Below are experts of layer 8 (counted from 0) of a mixture-of-experts language model. Rows are named router (the router's row for the expert), gate (a neuron's input weights, with its number), up (a neuron's input weights, with its number), down (a neuron's output weights, with its number) and show model dimensions 0-191. Each number is 128 + 32 x the weight over its row's rms, rounded and kept within 0 to 255. Numbers have three digits each.
After each expert's rows: a language model's description of what the expert responds to; "mostly gets" lists some tokens that are sent to it at least half of the time. This comes from a sample of Wikipedia text that the model never trained on.

# expert 28
router:073158122130200049147116159156127136182109127172189091102157108113091148132139146162101146186073138087138152129127100105095145167082150099173150063121123135099139058155123072112137092130187129110138124180198117113167125118169134158121110135162119190135094152189094126139154174117110113137189114176145097119051162113117159168090111145098154109113080146070106138124140136133115119144164093141159175090188144160104171154160149123109112136114125062123183177107157120123167180150062160148089178120139091138165127162162129129154114128115167099135124074177122113114179093075167113130
gate11:124191127160114114132147180136140119150207120162140096135124083134119077105095125143113123159095108132117081115116106111147117080140184155143113086151166122134168132169138141102170124086162154113131098157133180124165090127148158139076152179170119167115115125182110153121125189097093197124148129144133127150104122084175093137138111103102144170115117114120076116142059046133101224185106170213124159149056106087118173093118143073082151113061168135097175113143080158127144174136111124114100179145118112103133134108107025102133160112114169123094168131113130161140145137157182157127
up11:051121123119157156171136147140126113138159125172118066118196109165171186126081147108158168145114176157138049144138147106167143136106136100151100113136085145088124135142119100131110126081150100119069160174150122147174143093118130165154098144204126161111123146125114096126122128141147132133176174076146162121126095128181118148044111122083100140121060112117131183066125140105102093196080148136126149088073078153199104115116132089075171118121119152118155107141112167150122203141159181065156076149101081135130138144166150116180094143154078113094130086136145109135160126147143136216
down11:141155156185119159137082162156114127073103134165070155142201213097175150131115112120130173117123128050126148101063141113120091128132176150107074104119126099189152187140126103121122158117174111130132128096103106124093128180170129142191112109089107102085118112113126142102127113173149118160104109171169150097160162204180151118172147128095125118114143085187169166119212142091169071103166040120129090145101139160135149142146108118152095161158068166125099144104105146081099112157175134131133108147188161133123069156127156162144078075135143173146125146153114097165134115173149142104
It responds to: Institutions, awards, degrees. Capitalized nouns for institutions, awards, degrees and fields, such as University, Award, Film, National, Doctor of Law, Arts.
mostly gets: " University", " Award", " Film", " design", " Awards", " National"

# expert 11
router:117141162141183081187122128115138168223168116150172069080124123164036158106139171160115177171126146104157189088131067107173134164142143146153116134113123121118147080121120096142137087127165087106126149146191127135121057143141097162167106140120113185106103125180063158139140166115099145068130131097168128134116145108127113091093073128093113155096123165053132147135180112134106158108187092141153166095166156177114145177167201152102193135092174117114149134102137127103152174166075152110118119131095106136107119150167100108146159106137169099121087117159120132120147090100093115064
gate1:202144106148135094161178117150145130142146086117122071185146104136103139182126215077136156130140148147143108134102076112168157141139073125092124166167135169085102119151058110109138142147101123140101110155112148112152122106110141132074133172130085120046081172132125186119174104172119106106122126106113169139126145128174085135105105164151084154145116086111180108159117118157097168143163110098138126095210127110103091095135169103101161196173187174064140154109152164086178166187147105080156110049096147094152115156146154082131114116130121097125135139168139107090141088107082139198
up1:155102131096156086129113125125105185095141096191156162143161113090073067151151173118106116153148165120088119161100079096135125167061116073060135056135109162090079174100163151122141120138152145104104171108127148181185181069090136125101148133171131122091159113099176177174160129096073110131150084099104164077090110110119119153121171155117123146132081115118144131163140123137140116145217072154087168131067122133101118114072124148170146141087116186113114147076152143073159156157094118102157147112120110152134152130197134109158140139083088096079125125072152166155083089156142150164
down1:104147074181151124105142167121168166111116148144077125134114140163116046107112081091092137143123133101115139111185147108096162091134177162121102084117184097132086095091197164094130081117113113117117112139161174061124139148160140113137131161103146095126100099047096078157162123171137174093135128054042100119113124166035174119114124101106133113106122101109128144121062196111117148127138197113133076130070137109115140132118105084161159145147110128151115150171132138176143119165070080129099163107099123140158149072135109116141137121193090133122183124149160084099157110117187124070
It responds to: Common noun starts. Lowercase noun or noun-stem after the or median in prose, especially census text, e.g. household, confl-uence, sect-or, cont-racts.
mostly gets: " pl", " ship", " cent", " st", " sh", " km^{"

# expert 29
router:143113094127222127119121162116137111208106136160130076122131112163103109115158167139113111138151127065139174164122090069160133136122147142127150097070146155110142150167112107099117128128167042082082158163162138104172087167142126136182121109093175152092112159146097129153083130167186142072116077147147124135075163132073156086087083175045114133171115109067130138169126132113073109100120114109155160105132141155114143149148186165052112123107135122077156167146149104129106175157091133147102183128141093078159154161168143134149122112196094099093128090110155115071163107078148135151
gate5:132124161094106142084096150129118155134111198149185136152104150066154129154160156177103137168118125165161100175135119121136152098107135144169125188114128092098121104138138067105119122123090119158185171145164103121153169124129116103102155088134140103183041128095103159146128137141147115107103117093127106140110164172104172099073158130103130118137037109108075177154123186131062081192108132171128106115088164069134110104119089060134099154110167103122193129171154099130129144179126169189102103172151107102154106173098152180165162156187127123139140079146109074096110190094134143183
up5:130119126079140084078092108161109164146086134150136109161098114139044097135074105193100184094141135061211123167095125165150127110069099086124087165106148128034138114134138044132128106121113130143155110140122161132081159132102164080092143089166137128160082170159174100095090100167179113118129119159184135109066167168128164129126124122105167126123077128120106135107170148127110173175091139093132091164119144108145109183117104130102107116125204176101131135167127184132117171143140127158103171149112089187194129122128152155144185140163183181139163087130109118134117153095148135145
down5:151114146120137089111161149121125141066166098110104112162078161087182083119129138195109109120201088138103087110151130091124111156120175139090107127108112041144145112121106073132090123147122121151156159091072156123100075195099166142112171082141150118048139137187123121124104150103109166115158180154152140119076179103114138155140135139083108143142141124170086138137162136079103139129199117116119090139128138153135072088058078165087174118115055196061119074066173108151142150164113136080086143102127142101134123121157138145147136165179078124108179108129134112093087150105122158093
It responds to: Table and score separators. Line breaks, pipes, dashes and brackets between numbers in tables and scores, as in 7–5, density (2.8/km²), | 8 | MF.
mostly gets: " ft ", "On ", "/", "i-", " *", " | + "

# expert 24
router:078133111159177105121098110151142157179152141149152069086124119177111142175200144179106071149094156114139154143161075099117153160099161125136116127115140132097161099144085088132151125137137043086119128138175175156159135087133121164173091105133155178142134098190085148101100189128119135105185113164152132097076130120121121094114084133075086147104155146078127097155191136117109101126166074137165154135200139174090145104150158156077099080032094095138118103101145099138142169151100157136102143115123065139108177104130088193160108134174135127085114100163131124114196125082146152096
gate4:085113118093117189100143163155159151147153125133109093066143122147118072169133094154149124151105144115223109094134110059149105186112105095091114141121140150103133086106140073122197135184151068101070139104112165185092145112073170116162122119087136155118082086182072109065141105142121141094126153154146103134099186145144185088121105109120145113095147090094088138058084149141135144117167154159130105141124163106105125167118137119105073143095177141113156116148173126173144148138085219119113143161109130159157137084129113131083118176200197112071171089170124116131135141098111111141
up4:103150115112169034107126140121094090110095148105145143167124149109142169117127152160122133067130110131120198132157152151098145113173176110150136082119194119154151147159098103115123082085134164156118134135174116130124136156156078180068165129142133081154153129085162146122154112113162096133113111176139159179121182129089142160110110186134109186211132173120192101099151117122119146134157159099107160131136198169172120153103096161143200174178132087138125170051106126082093134124121087132188107129142138067099117183121142147176161076093115104157118135133086149164184168146184135180
down4:090114144100068086113122119103152172168105152113122076127123139050059109139143118183171093112135152133157160121148107159129140150129142087116117138092189126152117142134098085097196137062087132113130142103113107182150159115103125155109114111135103178146184117191154091141149096135112124141090186156087147107126133172078145169174166119141101137115079145000145147121174115161137150204155089118117149140176124089122077177132086105133132117133105096136110078135118156105156147136090092180140167158196125153121156118125082165169123092119079157144140131151152150100205140195106119085
It responds to: Table row endings. Line breaks closing markdown table rows of numbers, plus coordinate suffixes °E/°W, month names, and final digits within table cells.
mostly gets: "°E", "°W", " one", " —N/a", " this", " dist"

# expert 33
router:132112116148176093111138105154096122157166106128159088105150144137135172136159178125074148151090149107143182114132099118144142149168145162153123075136160184163144091137135077161164078106195088095147139137124124118138108143113159140138104074102113197128076128191074128145097144132157091096163127132157116164066136123171179131118115106083129161148150115052090105092149090150045083079205055119158173109183191138164129159185173151112177121148109111111139130149112086076117190152085147125144120126160085107096144099209119120144165113169152079156129143120141083098131158105157115125
gate0:112167110168146120109159123118100124118100133149142127106192166077152123132194104156091090116170148171124142123124114132157169117160090131124079177097068114128158057136142151153143197088095135122146156126150163107164124187140158089093131097139138098092072105118104134127066133138228088110163086109097070160102058124117131136149117117149094161120161114122095158134092169121101138177141086119133119094131081105144150157088166100189072166106136137113150092214122135116105136061114127103115100097088139146156131163118173063111067097089126087131134078143157072158137161100204165149
up0:116127133209133145100190133102118087156105168110087147135115173146149070143156149063083093129096178197098126196070102117158113074167098118090122174089093125083136110116112092149136107095113154122140189140092137188150049155141148106125121130129170117122067114126134104134084149140088144082137149114170083138105100105119082096134147193197101083153145111086137126108064134128156133184173104101157103166095107137138087110129184164122092112127173123156126103140081179089125133112129135196134080136104118100071168135153118091121151149146084103106067131122175119138106147045123132128
down0:140065060143173194103174173118136096186106159128118220146187179121099122119147156148121172125177066126109124108104152143105126067145162087103140127101116075112109104116146134183111111099077082199126145111184137195150138077161136127107152111138106136113119128167162146121086125105149162113106151163108152096140143146100150131126118118207117127119099141110116172126144136164117144144125144184109129095091146198131114085126083128145109131113159091172086114159129182138149161164110154130117050108151197211147222166076103129135096126151125122169141148103072151150139128096111109102
It responds to: Plural noun endings. Plural suffixes and plural nouns or pronouns acting as subjects, such as par-ades, gr-aves, names, students, we, They.
mostly gets: "ants", " students", " They", " times", " areas", " teams"

# expert 49
router:116131138124177088132111146142145107201110118086204106076105152136120174177113154162112168130163122088115185098123093102149148162127121116141102121124125098140131075104117072121160081133178100100142127180181098177179090137121109188166128098173139191160095126163112142157126154131142143056169130111152097127051144122122153149075126146064167115165124182070113165151177157127094131130171108158180156105166193184094163134176183129124142146107122106124194153104100102108111184131063175152102175106100081071110140132177081126158131100158145102115129095121112091138145136105150127098
gate3:160166109139170173105109165162105120148143147073113090096087141146130135144111080111126119154185142106134126087155115112047162171144122112119067126097150120115086141106100174100139092110104101140122098130137108199119161162139131112121093072162120139138146167098132166112134220149144091116151140135078147155046183116124137132098166067107066110107161148136093166130110110099129166164169149174131173112144162120118145143169148136098161107077093089178052144090117223124130071109099098129113185092144199100142109173097106133167092156154149181148141062140096166142140147099166139097
up3:147159125113145192134119189147154115089118105137151159138117129158122114148087134114148101127110167115153101081087106165115151129196180098115172143116164157115113135123099134140117151123138131090122114076141127145112086137162139141151075131174170117124171102149127180107121166130143173079072142080097137185045125135117216125173169086092116043126157135159178066096083112119135126082134164151147130088102091135032098105120142148093176094115121081126205109179104115146139150084097207140078124117143147077189163142144161157140137159117103096106166070117114173133123151083103141122
down3:124078169118173129122124148165135113147113046064195148104112193159188124136143097104071085146175102148161080109179171162146136072124105157138217130108127090189143125079131161150094079074119146135108133084136136102137092122098120125107166136116167089104083124199168131119140171113113054094080173105142150145093087136106151138164100173120114138092156121139124147083123145159171164150159092082144145111160159109168140135113088124091112092120081158160091154147132125175161122109163110139093116163135105155144110163081116122115134128113100094194145093077136192086153134134130117037
It responds to: Sports and entertainment nouns. Sports, music, and film role nouns and verbs in career and season narratives, like played, quarterback, draw, album, coach.
mostly gets: " played", " player", " song", " album", " teams", " coach"

# expert 8
router:117109129174169098183124145123131098180121113168188107107159129154104158100160107175128115183104141112169168075149055088183192173106139149145086133130163151113142075161156117173170111106184095118142153178223115128107098106119128154182139121164168231118109117156105134172109170124147089092151113166093093087057129161130143129079137155121118159108141118058141114119142165082058118127144119095183142100189121139055099161146161099087103107107101140096157120124139075126174161115084129128132130078152113141155110158128159175175129100175131141124130088145112135123122118127140083150
gate0:126101147117178166159164097112155197141131074105173209111117109083123118150157131165178083127076132165204155107134116091060119095161136127166101117143155167158159119121110177096152121119137146110125159121123159165143155134121097119141142148158093189110113149124121108134142164159118118175110088084166112087111121098141139149235171129165133152098113141124105142220126122121173141152126100129110144166133148180091125129177080147102126022091147139095125093098147141124108094106078155170154211140158086087150144132147143175131143124131094157138110115189147111142087079138134216147
up0:127145224062123140075105064135120079159104153188166164136135102162139137146068133142118116083093143155129173129178080121116105092157158076128095090187104138104103153082137200169167140066178142116099137175132052114105121144140135126167117187106132119111127096115104130091175107090119097100115068158132148172084115098105146084134132081128134168136128097141142162114129119149160118118129129127135151103127090122079095131090108173099133218111190117167100093052158123111144139107088167106194130121149141118080062133144143131098197103114143114147128169112115064111148104111114121081
down0:081118097097133125166112141142098096240124131098107121152137123148117118112129175103146117130062118097157201086158127091126138119102114106073153086138109107073129146104153118142149112105170109083151115172141106132061116153086149171156127115168143110120138116104125070136169152137172123095145062114157139100122133097159086177084139121116086162138091120000093097082127111158142115123074145186105154147103125080153153179127111166150176122164116095109085152121132164124115126085168100082100137091094115152107095083192155169181066149115157134128174114142095105155120088137096100151
It responds to: Place and culture names. Geographic and ethnic name pieces like Cong in Congo, San, World, Chinese, Africa, plus table separators in sports lists.
mostly gets: " San", " World", "ong", " mother", " Western", " world"

# expert 3
router:077129091178158116175138114124154116140120164121133111124111148126112087113129137153152142126096140128100163144116099090122159134129124089144133103099159168191129152169084089169181120111139063115103138177172091137179089088119109185135095138123134141123131158170137155073102131101135147108178139174157079148091174120083179125125125130102105163083157142049143095096202139164085066127171117130137153135159185129089149130173125146085166107132071146158128147104118103082186228111091175168114171158145114172136161157178117164184168162183182100104123090145188096083167146129092133134
gate2:150134073120139143072104119084154073138073156142047099100146077178113071123145158119066181174139157141129200107152116110176143083147127114069128090135131185104139130100169071113165091147070129166118156117113088104121111157088139156150190121092104064168079147124165102172114149115183105124122128167183122123167166127143148113126128110106097129080075151104114173112126115126187159138115123149119071155101172172063056120126164135090148119105117111169098114077127139148151141109105164076167135127145168132127154181115124120061135154174091096068136172145153108115103171138117100105
up2:106122180173161145151107093106108090120159083147132116110085143160147134173086149088126180107182118104098161141089086107145167082140167154141128118089122098112127117079107148108126174118060131164139176067102127161165108154119175124128181171081126137085132134107146154097127090109127137072111113175096133178116108169105133215149173119112145119097121072141156144111109124126073126106130118116101120144139142135073078155147141115056128154141116169138177167160149164057095137127119088144108041098105061084111124147134126058079125180113036166102108112172119078091140139111109159072
down2:142181101178167090109118210198158140145108097132146117143156149135129089120033155092147098144073129084104158177186102106188093087076167093103086116125121123173119129148113164125176147069197143189134104183157140140082118121133157173142084121140117150224181145143122131104146135140103113145137119128147111146144094121156128114128139090080075131128116074106149126159089131120158100116127166112103130074098125144184138110130154084113071127135140122151107137126098115153094155063115130088144117094146093088165149136082157130110179137152068117080151191088091124170132101074148188143
It responds to: Foreign-name inner letters. Single-letter or short pieces inside non-English names and words, often Indian, Thai or Japanese, such as Sidd-h-artha, Nin-ja, Inuk-t-itut.
mostly gets: "j", "t", "__", "ja", "akk", " Malay"

# expert 40
router:118171110122179097108120137115162110190158147111161066124157081134120146145171130141080142098090107144150163054118072121125102151148125078116100126105147181127142151140145112136141063124163089121131207146160207164175082120109142144191134104167138131112131102137113105144056111109137155097131151157162077172081181114125165128143116168097159101138097137037065102149176119142060163125145116082190183150151133154116187121107148112108158071093107109109180167126169115123178196175063103168134187114141137122121137124152093150145141112181098104144119097140094141106125125093094131138
gate0:056100147114178131092160090107183136150136135127174139119157160049158163106134128142110136165139122145136131172121107101115100120117136131126120164096160120126125076153106073115164125152149112126135129173148044124180178128112191090118145121137149126057108103125058156151138107206134116129132096131124105197057125107157096114101156097128121131133126122127092207128106136107100118082094136150191130173151128206140117172105133103136126107133139061139215135105124114183166207079123099138169149142139146139134141155080177134172141178149131121180101104113078175124091111101106054169
up0:110112136164144141092185142116134175147159133155119164118129144126093134155134138113113084129159111122118078106156128107137123126140135160133089196081101078169113122102129153088092178088154186154102164127103178135163083154118130078085118087059202121096137090153145096132202147155112146147164162168139071140100086104127144163081146097106157094190065117129095092169136106168125154112113156073127165169108158181100169155137150149165215163137114097132132186115145141108158180121170137111154094122172174109061135112118075079089144137145128181134167152119083184132178154129146121202
down0:148104152164119170164197108118105132110158153126112047162155097164113132162115086188138144094144113136100145131109166202161130085148113154081205117125077103091137102141067175120146122169119134172147158198157084162131143163102153142174118152126129159099134083186135138108143157112164163075174108154105178100112099140107153056131137162091148129108107158178151167102147121147111112132146102175127097141119163126145064148126140128185074098176088125143094126182122114157133128225125101158091054088118125087122137161072109118157171159133104159145127126075129082113128121186148172158
It responds to: Mid-word letter pieces. Short letter pieces inside words after an initial consonant, such as ir in T-shirts, ur in churro, ru in fruits, plus table digits.
mostly gets: " se", " Sir", " even", " sur", " fin", "__"

# expert 51
router:069129086146138094122129169166112057149175080127173114090161154145130136161181128187120132150187127065130141159186068074140162159160213126120121106096150131145153146188144097143172093135206098075108126179139131146144112101128134163153120138117127183103111119155122124161113130096122077152132151130139101135076143125134145101125100150084176115142125202073130107154176095109085128135150089085186172106177145159100158117158146188094084089121134123125138136121203083107164171127091159140119149132090090109123140142166106144178132123158142088179126048163135125080133123062093139127
gate2:143120104155160168082146158106137159157156097127129062126147131106123112138135191128103142142187128152164173137134092100130122105091095115083135163185149109081090154118160166158083155121199140098133088156182165103201116070137142107180114121195119156134161110109190113193108121150172153121153146129152125118102152101163165094158166060150144157118096172115135093131125112155118108113127140139112145080135116114103121123086116123142153147080181178161123099164141101092142150200099157115155084146071130149103110139111120116101104069164154181098095021163155172105151133131110121237
up2:139172189117106125153090137092113141115132126115082119095108137181136156100135111109163150086116131118085132109200095097143146137154114113087200141128094108149185084087155156097089122138038146167115155138135120157158108103128143132130103080126150108165143107144096144107082121184137155107116126145163101122148080136135136089108157162129159173133165133134079124118096164206115081160139157111138123109150106149162108143111118198144136123100152089059162113165117164128108124043132160146177159174107024034068141082148104174081103134119086134147093165150119123202128149084096175103
down2:115125115109124141143186127075111140112103075111110178142111125140115160128112194095133124089136116183066141117131064158188117159103093156114168127152093103171131096075126096139118116148089136118177127146132096130180097161172099147153132087120120134097093164159166178150131121210088120096079100168206082158151089160133189127170145121107144142125132163107085105054120194146108049156086144145156102123147195157093160138129228127122177147146152083102151128110184150101133065087139119136134131081136128165101110116095123088123133136110140122129119112166107109174117170183160076161
It responds to: Taxonomic name pieces. Inner pieces of Latin genus, species and family names in biology articles, such as Curcul-ion-idae, Cl-av-us, species, idae.
mostly gets: " species", "Scientific classification", "idae", "ensis", "ophy", "aceae"

# expert 43
router:115125113160156080127139096143145136170125108152166109121150176103083149153108151151080131167149123059112188120143096124078134154089126092128143088146130119121100088155115091103174077124140085105112134142163145104180100117153135178181101156129128195151072132130083126156124149127096126083180111132179070135065148129117192118085085137058120113147094186073133115106169140126080094105197088128161178086172183184124159116195159152125126117126104120130133165150166137095164168132034170147120125116104082101092141119156090159138126132168187110102076123147138092072149110112181093124
gate2:075144136099139107130094147141126094099180134090134054102147121097138150091133156159144116124130191144115124045156151132142144211177139157149104168118144110162117108135154103175138151129147138103153118142127142090187125107109093152135134149112119120151146074124126101149142194099126152127116109170231098195130129118120129066145111134157173139190087143157079148170119141179083097115125113127105104145201127175106188162156093150134120129143153118143181114132123081155112153175082123098177139130154141132066111152194110076162167113176099142087137085058190143052078105133128147169
up2:107087109188140187182140162137153113134101077082167189079204177144078123166092129132115130168155137165146128150081078155141144142080154150140134054068133130122188124098147073072103145161134061067090109127149123201141178127129153157149186135143196153157104107122125110123109141042189199110145169139145118080145157112136056127111121157114077113131121080107102087132156132144128142123134148088091152133112095122109132116124129150115102128151162115096111095129082120207131130134142156145153122079122110158176100161089149120122104122100107096148088120112167151147098083146159071148
down2:098080118141176199135107096125198134084085105194137115157139106138160114118097105090103115090125105148088119231133092084147125144095126088106105164081058113075097165138100075120126070103071110118137094146122119147145149173157122177133163176133167111132146145120116171168191143098171150118129160068111150164132155201203198121122112064077143124147118145139101150152163132177104092144162110130132138136078123071103150110142104126112161055126099068135114110116153118155142082174121139094121145107132159146127155172119174162117169091117165059136139138135090143116099176122113121129
It responds to: Abstract noun heads. Nouns and noun suffixes ending a noun phrase in expository prose, like agreement, strategy, workforce, -ation, -ment, services.
mostly gets: "ments", "ization", " work", "ations", " service", " education"

# expert 4
router:104105094132109070131136171115198115188075118139143083097135163161100190136118115141131112136115192076129144116128107055142118189174136130148125100150144112197188143169126070158196073129130097111086101184156145130124116142081141187148126091113135163133116181142151112130105156077129152138150133143140129164121158142141120056106105172055189138144096129083099085114153125137077095166190095108156131110176159170082162125151155183081156105110129126109151110153105106119145203159080135170099154155142080126133068121119084126193147099133114101110104099141110130062138111087133138106
gate3:168129113138093118073110143099104185145076108136162122103153124135132157107147135140102087152177201135131138118090136097143109114161089056149108103116129098144074135129183052149163076162141132037128113144149136118093128107115125167152068083139156125214116163123163131174098136126125138156170158104130139155121117142113136088110128103122169086110161131086121087135121177110180165087218099186114113124157113104117047136112164164167140099095122170151171097110052138066112123095151077166143137133158118136169123106120117130139146103175112171105149192110129151193069175177122137142
up3:183113082182129137085124145092086088159095069121126107150125088111125099202161211207125065107086132102137084095102119167169126079144109143204089127137153151118059130148136098140142079136147179122144112094125167161132149117143106170151155122041098103137138112094101142153093091093094165112157129172147121087143097085125176185115162162103170112104116128130087137144077098054154157095164138122139092089142120096090081127119130098134161070116114070127123173167127105142129190098124102159183117079086170132147157119067116148109156111144101105118138109150127161145068116167124117129
down3:126147141130160093162139142088115109093134160136163158079124091116153119133141144144144151154081068086103076126147133094158148106124208152147150118156137159075102136140129115140075125052158168163108100094161157106192147100134183151159100070213065117098147122139156096062123144170110124172159128104127139084049134184090147153116102184065088114093096117170166105117129089118131102127120100161149175131168157074127106108119075142139148092096159201122142094130106161121120088167105105172149052184158139159177159171114103167137126079162093116159106175132148137112130105098127141166
It responds to: Name particles, short fragments. Short lowercase or capitalized pieces, especially particles inside European names like de, van, der, und, l, al, El, Le.
mostly gets: " d", " l", " de", " al", " De", " s"

# expert 26
router:143131135186187169145100138150177162171109119130172105096154149157079137177142138154097167177121157099148152104175130083131147147117168128109106065102146099152149101142172111130184095144188066082095096204162103205171115103144124171120092075165138183128098151174101136164085150106121077107168146139156125129115140145130136100067114130088106096163111142045137138141142163119074146169139062165163175096165132134105112119154153154045141134059135142128186138141150109097161130116131119161152184128132092176154128117133179179171179114152138129131116076136112118118119098108095085163
gate2:152116126140147110078121091148096057096131137190154126137156122120108146111073161139176145137129171161132182149104149111139102160174119151156120130123117097135153075082160111163113132151154165132054125154061129179088131195115053099133199171126174165125155167162144120084124182112149081108098148058120164193150140146098124096134149154120096100137114165129138175152121158158118094125158119148094184134142083109159131179129159166101159189084126120180057117020186143137139135137124149121146106112175130075082140117130137111078164146134108134130119206137109094077111120156142103142
up2:130130120178158160175150126163195161122120146086148153158119150112151116149153045156093078078134123111105127092110131128164157079151190133074122093138167144171099126145158164083129106132103198116142085127077098147098095091142127103118116134097069117166151160156108126124137078176094118123067168137157117107119113109165118166163140133099192115139133098143128129110060104149136177135151119112155112102148138131116166119172075120054063114150133053159170190101114148096115097118100132127174171150108081169140139086098159145199087126054098130114180160154080159169063106141143084138
down2:104140118150092122109129150128068126130169191127105117107091083098133143068107149061150141123119159178185134165134116100103112121126104211169155152084088117148167110100080137146163130192121166128085137071127139139120113142105125143109094172175141149164143083147131096120126119078174133070175139054160117177143147165136132125128112155121140102106140121157151106150143147175133112109183151182072158067152078148133074182084152129093138180088135148147100106038135143133161141166139153119102106116123179122101201199111124143104140078194124122130089183131110094105163150177095084165
It responds to: First names in lists. Given names and name starts before surnames, often after list dashes or table pipes: John, David, Frank, Mar(co).
mostly gets: " John", " David", " Robert", " Peter", " Michael", " Frank"

# expert 5
router:077121072155155111125156061173171145195125129170131092072119150098108142126151159154091166195105180173157129138122097076116128138136165154130115095087120184133150143164142077160146102126195084095132125153144109188134078138127149115171140099134160184097108144168101149152121125137185165167171126129162147151058167157105185115123123138074077165126092163046114115111109156096106149067185088155171138095193152132137116106129161174110183087100171143092132172148142118115125205137093095125166129146086092158164109103127120115150141057167172104094119124121134137133122101119156149142
gate2:012149140090160139150156117114124157085185093142117133125161162180144124071152172192067115134107048103158077105135143143131129106103144161136158107131098115166115085130127125055163120195124146165155162118185146143129072148173148097187085044156124175130189088181043148124138152127092111142123137120108099138125172125126140074120139135123082151113163113155131097082141109051110132096096154156133161120119158121102151117160161147135170121137134130078092133167104098129074144118142108129182170119140169095109086131185084104122113153102136142144132139134197159164139121095167142108
up2:221108154138163085138124179084127119127137127082151179131136089116151100121115085140138112187146182127134141214151121172100169138093134116126077180105102138111206097183088128124097173135066045131142110100140125138109165143103128175083105198174123104156113120089097130102182089087112100127099126195180119151106163133128101147074146127145132113112106153134106171154161119107157112152095131124134154193102176121109169131130183110113028130140062121148163149162101149158140112071099151181109168115084120135108203169146121146149120145109097115167135121128083118118106161144163109130
down2:158144148113131101156118130153171166091133098127138157136151109087139128123197103216123051196134097111119189167094165154120105087141093057121085141184098048111193146071127172120155180098158090147129152142188157108167104099151121108096196130134172178124147152126127144113099115146114128075116129077081135101117113140142146132096059109134147082172127120170178112172165160168129109135126110100101162182117137189102138105138112156121112084128056155110162110167093138121135106059122062129117196122085113127138145127089074124142106160133127131168129089166147101127118148111142110081
It responds to: Mid-word letter chunks. Short lowercase word fragments early or mid-word, often sibilant endings or openers, such as Car-ous-el, Teleph-ass-a, trump-et, dis, res.
mostly gets: "ass", " dis", " cl", " pass", " res", " short"

# expert 12
router:093079125199178091150124124128143092186132120161154066084157179186130175110147138115099085137060114102123124073135107066164175153150148162135110098120165146121147131161145109159123105136173090039114124152140128153160089124101090166130103103134183179174071090140133142157077125097086156082113171162116067101073165180104180106115119090106147116128128110072133093167142167144118101118167130108113128105160173140113119140111189202137100122127138071085163127125164110100148208142105134148118147179134106164112139122137077099131171117137156115103066097141122099135175149062130104112
gate1:107116115120204126152166119161132098165146103178123082132121127142114174146096138124191120142176161147128135137141138101177170162171109116144144116172160212030158138175128124143150099077140137058079155150144086098137095109129105199165094163104135179069113147189154142119086125132140163158170055141113129127106105156110103183138089074112114088099077117120167074097156082137100154125173154119116080129111114113090119135097131186132139135123127146115107107085156167112159092126112149090127145111132100187093124193128115056108128159097188148149076158055143111123186128107103125116
up1:047165169092083169122109181097084093101110151183161173118104139093155106133129113116134123176112089120107115139121158132117214118132104168132139141148070133105122128143188141209147138066177098165169090156138181076129120165160109132163110081130170129093150116126136099143179104150131104125081102127153129111109113122155094211137072117174106150156182173100204117130113128098125132104155157065141085109078189190149159211152086151106148081099116139073143143160096120109143143130080121140135135101065092179127137104121102167174101133146107076108142126129162117142127120169149143117
down1:095158093168080156107133134166147168160149098174106147106139080184149176124132138123057186143144143110129143079053168070117159132062130108149063110148134147160131130156123153175109113091153124128109164147078140153172099111123145152095063122139119165147145120056108170166177157113128112099169083116140101127119106189060173118116132087142181161139140116143137139101111112163145139122160158129102122183099094131134184116087152130116093174097149123161148152103133115154072181098136140153155149110157179163183136184118100159151102169155129175200112096160121055213110085116110137165
It responds to: Prepositions and prefixes. Prepositions like in, on, for, at, by, and word-initial prefixes such as In-, un-, sub-, en-, starting a new word.
mostly gets: " In", "In", " un", "ed in", " sub", ", in"

# expert 13
router:103122114139182093109131123148131156207114104110165108100160107136160159162140119157131138152141132099125168153165090117113124146136133149166094141135150103189132101169104067092165085120184137095072115133175127144204119125097111119127103110191116202130110129167059125113123130106129115118173096176144087135082133156157152146107093145086146150145126155015176135138171166142090079099226111135168133090162185147101109128154188137072085148094100129128143157113140124122145204133091137155108227121116081125095164141172100131152116137160139102147093128146141092071159088116112148143
gate9:085105125139208143124133109098089110197094157112156106175123127110161114129170155144164138117104051147179082170126133108112127102146111151149110167157122119113135171138160127094159106076113134127113136146124120160125136187146154113138184107152123116103091117151133142132179138104119079113133148184112126102134123134166076173154146169117056127119110115101149146143216073166163096108198161128148142073154186131114104139093179127086076130078187132122207103101163116101214182099102131089139152158078122113107191145145110112169070050127121117084180136144168126165164104151100146125
up9:097142103085118086156161121165111141153118089172180115122138107115116138153105142204153144155100145147112159137072171084079141076095101165188198112165094153103128137222114150128089150108124122117133134111119124145159145176153145098128162173115134158119168130149088191145147174161075111127169143170124153073117109146122094145135132129107172114167168181112183141114128156062102188136157170129096141144161079090135129152110170076199120085097110128145177163068093091147175133144111104168234147180127135073074131136175121136126118053098096139098153138139122114145136146135136134132
down9:130074130075161112077133127116077119195125159165061116108145145181145103166124152110140064096155123192140172119168168109140096104119151153121149161114143088154111131116127125096170192136148139100131138144101149126114116130171128181153192129177145137165143135138092131139137144157048139181125100146108175154168089148088096181162119113059165082109100058104119150125135121126132131182176153131130159137070141116133088128093047077138122109178112114165082141150094139102140204141120159089154166113123162106162163122145168138129119059085054118078137112081081103193119139137095152144
It responds to: Name and date endings. Closing pieces of years, numbers, coordinates, and occupation words in list entries, like 1968), sociologist, footballer, and foreign-script name endings.
mostly gets: "′", " Championships", "–present", " footballer", " politician", " actor"